Weights of a small mixture-of-experts language model, trained from scratch on English Wikipedia: vocabulary 29967.
Below are experts of layer 5 (counted from 0) of a mixture-of-experts language model. Rows are named router (the router's row for the expert), gate (a neuron's input weights, with its number), up (a neuron's input weights, with its number) and show model dimensions 0-255. Each number is 500 + 25 x the weight over its row's rms, rounded and kept within 0 to 999. Numbers have three digits each.
Before each expert's rows: a language model's description of what the expert responds to. This comes from a sample of Wikipedia text that the model never trained on.

# expert 42
Description: Locative and temporal prepositions. Prepositions like in, at, during, throughout after verbs such as died, moved, played, introducing times, places and events.
router:450477507494469520511502454448526506503528494466500502521542503516555501492523505467482473490496439476507478516458484522460456475500512492523516521510488537525487458455510527526501523561497491515514504501545490472430498471461536531476474461516478527515485466542543494525483470517499516484535468521531512494489506524498518492510508451484486483479520485479474509485477536561505484508512540540515482469476477521498503472478478549517483536518504500484490521474486491495505530469458517453537501483520477497535506482514501477487505495456504524516523490523500511514512447469485495509556505492511469530479466539512529514517467484494514537503518461519503491477549545490468558512460524495513479481512520534522529507520484465520520489523481491496461493517497531498480483509519507
gate0:509504460503506548492500496498497495506456491442493485498486495457491509497464494539459526513474492529516470489554476455485487463473535465488561521473467529507543499447487482503505465490515500530508514492457535476523490492522523484494486510532494484478467498483503500529457496498500476491493519497549494525494469521521482534482524516499527462496488490510473550485488555530502470499541492477479482508494479483519490511479497442506496418475538461510517493439534487463474477546492517489529471530531499480491488517493488522485510449498507473513520489524503548518502480503517533531453501464491466483501502508470519516516560515504490473496470496503528476521508515466459533471476471477479492536460492518446513504529502538498491490504476512543499528516525531495519475487500525
up0:507505525458523496461489546491522468490524525478524510520452460536503496504539447505454496522490502530464485490514500518473475483488494482491509516462459508539475464556530515513488498464498464482473502486479525475514532474491506490496471501504484490491479515553495536490532485495502516555496540528503457499540471525447495458504467519501531448507495493468510478511495518508468504486496494485473506475503451473475519517502467536477530505496533483511518526532520478459498494524521455512490501460531484505456478492483519476498496538499517491524499488525453408504496500532487472514538536469500451493486481516504516499487490539466504471521517453516460475487524512537552482522536475476510533512479508542498532484486533484509514489524525497488509495478520488502504525449515540

# expert 37
Description: Coordinating conjunctions. Conjunctions joining clauses or list items, overwhelmingly and, also or (often in whether or not), but, while, although.
router:483517517478498528501495511487509534495531496461486488516550525470531505505532504459509470566530473495475508503501496538496486488465509493539517510532477514522479459498509541508509487541488483522522517524528498498479497511459516550505492449528493515522484484508549452555493480521482540478531474522533544496494511530474496503503516463439476456482498496477485507467479515553488477511512541542528484496475479537505479478484459499517531510526487486474483503488457466517519535458475532455517499469497470504514519501514487452489532512474502511511521488509477475535478461503516475515506485475499474524460509539527513531537469493437500533514522466498475534457536507480486496505465514528522458473525521499472510518547460477517520518525459517515503520549500503487491484504526513
gate0:484489514500504480535515515510548483504461478512510513501466479520513489451441493496529487508453519497483462501536491524474502532507523479493485512494500495512504515517483445476482466501518502546480504552516520476453485486506510463510513547495480472472547505490506477525497509454480510516486490520505502491513516528522501479524516514507540501471499533485487517507519469484500464504462524531499501515534496518526479506482525470506508505504455498503518502496491459497525447458540528487519492500467516481507520530495517555516482496498517489472525496497504457491504481523457480512466496518492540441473414515466555506489457542531454468504449514465484465497503468537507494536537505466509522536555529526484516562511507453488456511524498509494507531553481503495501509498509472
up0:508517509524486448480481466505528488532513521494466515516476514487515450483475535524541484552498503496499516465456498532523522487476484514508503502486499506499471489541512478470499473494512474486490546514489453495481497488502517492490509484499443509489531488504459497523510499469493516556514482511561488478466486507494463540510476527578537489492500516490465465449484544464512525483505499484469505514524526559496536486492482487508498497535549515491505507524485463498526547451498501508496500486496545520472506503500496514512506460511507513548519442492523494534495497507485469496533529471505509489514459521507498501481481515501497501509487483470466476511477590495490525530486484428547475517485466475540505531496505512525453518462507496509484506488498447531482511468513459

# expert 48
Description: Occupation nouns. Occupation and role nouns after nationality adjectives in biographies, e.g. American politician, racing driver, footballer, actress, coach.
router:455478512505505510504483476465508497493536482485518509529519533498513536489485511453455455510524482494518516502439545503485464502499498482521495534509484535525495500473516542508549530555484502502491506513504503476493476472478499495486499515532499499515467476537496487518473465523470512480515489502510524453485509497496508479512499479477502477478527494430530529488491514508516464505561515532515465477440479542520479456472470493551546503531486490498491522460480512536493545462473550488484510473509473465558485482507464493471496525499514511513500498506492481500477483445546473511514487498536488524448473528526522521546474486485523494447511479500504525475537512508472542515479548511537489470512518477508513509525497498479516491526485529493500539529487536503478451518513550
gate0:471509465457544533506529487521553521509501477521480525474486500467545506508531493495517498505483493564487486469464489471510508537509510440529484504504516517487511491485481508520517475517510527522494543483470511503540497524480449519528522509478510507472496492503537465533529496524498480509529496500525480472540527514469464487518537531487488453496473447472498509468532475506469465464553507482492564466461489464461455488506524522482537454482490491524544480481513497541507521472536505478554484529484521473479503496494553497507510534510464484495517489530518505519517508437508484460478500518521496481510513492470478499507517500544460488491529495483477499534510480527526531512499527456497495539486534506513478478465489509468526492546474480500504503531478479471502498529494545
up0:509451492499503499511519521513482468496493504469520541510482486500500475535512515507519454510519522478506489503539528502503522471507533563521520517487473441498510529522516501509560504469492538526488548527499516512492471501516490466492487530503465516509497509528498497504464487538504491533481488479456476505460508468517558495486486495482488478532508493512554518436510524520472460513493441478516492503514505489507512513499517494518492492517476498535559505555544512460445540475507549502516492494529481465512489476489504472460478496511471490497535508499509473489496490500511494528507457493514533522464468467525505468482509535463513509580500501477521479523541547534493492488477540476522491557483518505507502534524465505548559521490480473479502512555517520493521502502483499

# expert 15
Description: Preposition "of" in phrases. Prepositions, above all "of", linking a noun to its complement, as in "out of 100", "member of", "died of", "among", "from".
router:505498489492488532523500473479550485528508498496481507514553502465520517516558525465495472511512445483491484538476500518469471467476518469508495504501460493524488457466523510514528469561476472525553530531513472461442482464459542532455499471495505512521498454495516483511461472508507505510522491504513514477469518506452507487533488464464490474493531480492496547469471517513485534499493547520508471455469454534505468482479485517518498528525486478487499515479501474522532536471447499463540525497499510499526477496494509472495505485471480482507496494511492495514519448451514494515564478464524497515510496535515500491528479458474509553517538499513483494483513514443485503512493528519498454468502537535474535532470481479495509481529487496500493516512487506503485501517542507
gate1:483456507516509511515508451526492515481519484479533510509506491506514542473520506498490509450496493541477514486459550521470483498460521478541441459544524506469504488514473473509506495489482480520474517458455528477510501509544519509478522479496471522481536549497537513526516547492485485496510508525512472498486527495528499562469495468490469502470501518507532476491447477493503553476490468482507429470511465523476523522501509510519495518457494458513515461492483498495491518468488482494468508536499484522501480491517526532558513527483531542502484472460521501447476500514503515486453459477483522525523497476508542517477532458475529519456482508497513519456492515571528533510497489508488453518508442478479465490492496496506494520509496521489507526480508506467476498498483521
up1:471509507526448492488465524528467514501488475475467518498517509474482487499427475510449484508507440520519513531516504504479512528502513548497506508520511493521483487494494506525506493542516518514537489465495478520503490498480446509485441535514508505480458477493510472488475531505514510522473539516453464505477472502522469442487502497521471486448503506486495466486529496481541537502539499503479545516449455488478476509504497501496489446498504468501473521523525519505509521472560476490527513527507461509491515515530530461532502475524487520484486496505489507529530486478538492473513481469552516539485485490532525498504474477509479511493534483491495469486439489512543508520528510452503498462488487506537482540508481495529514493544500541479469458464528548510483470481501446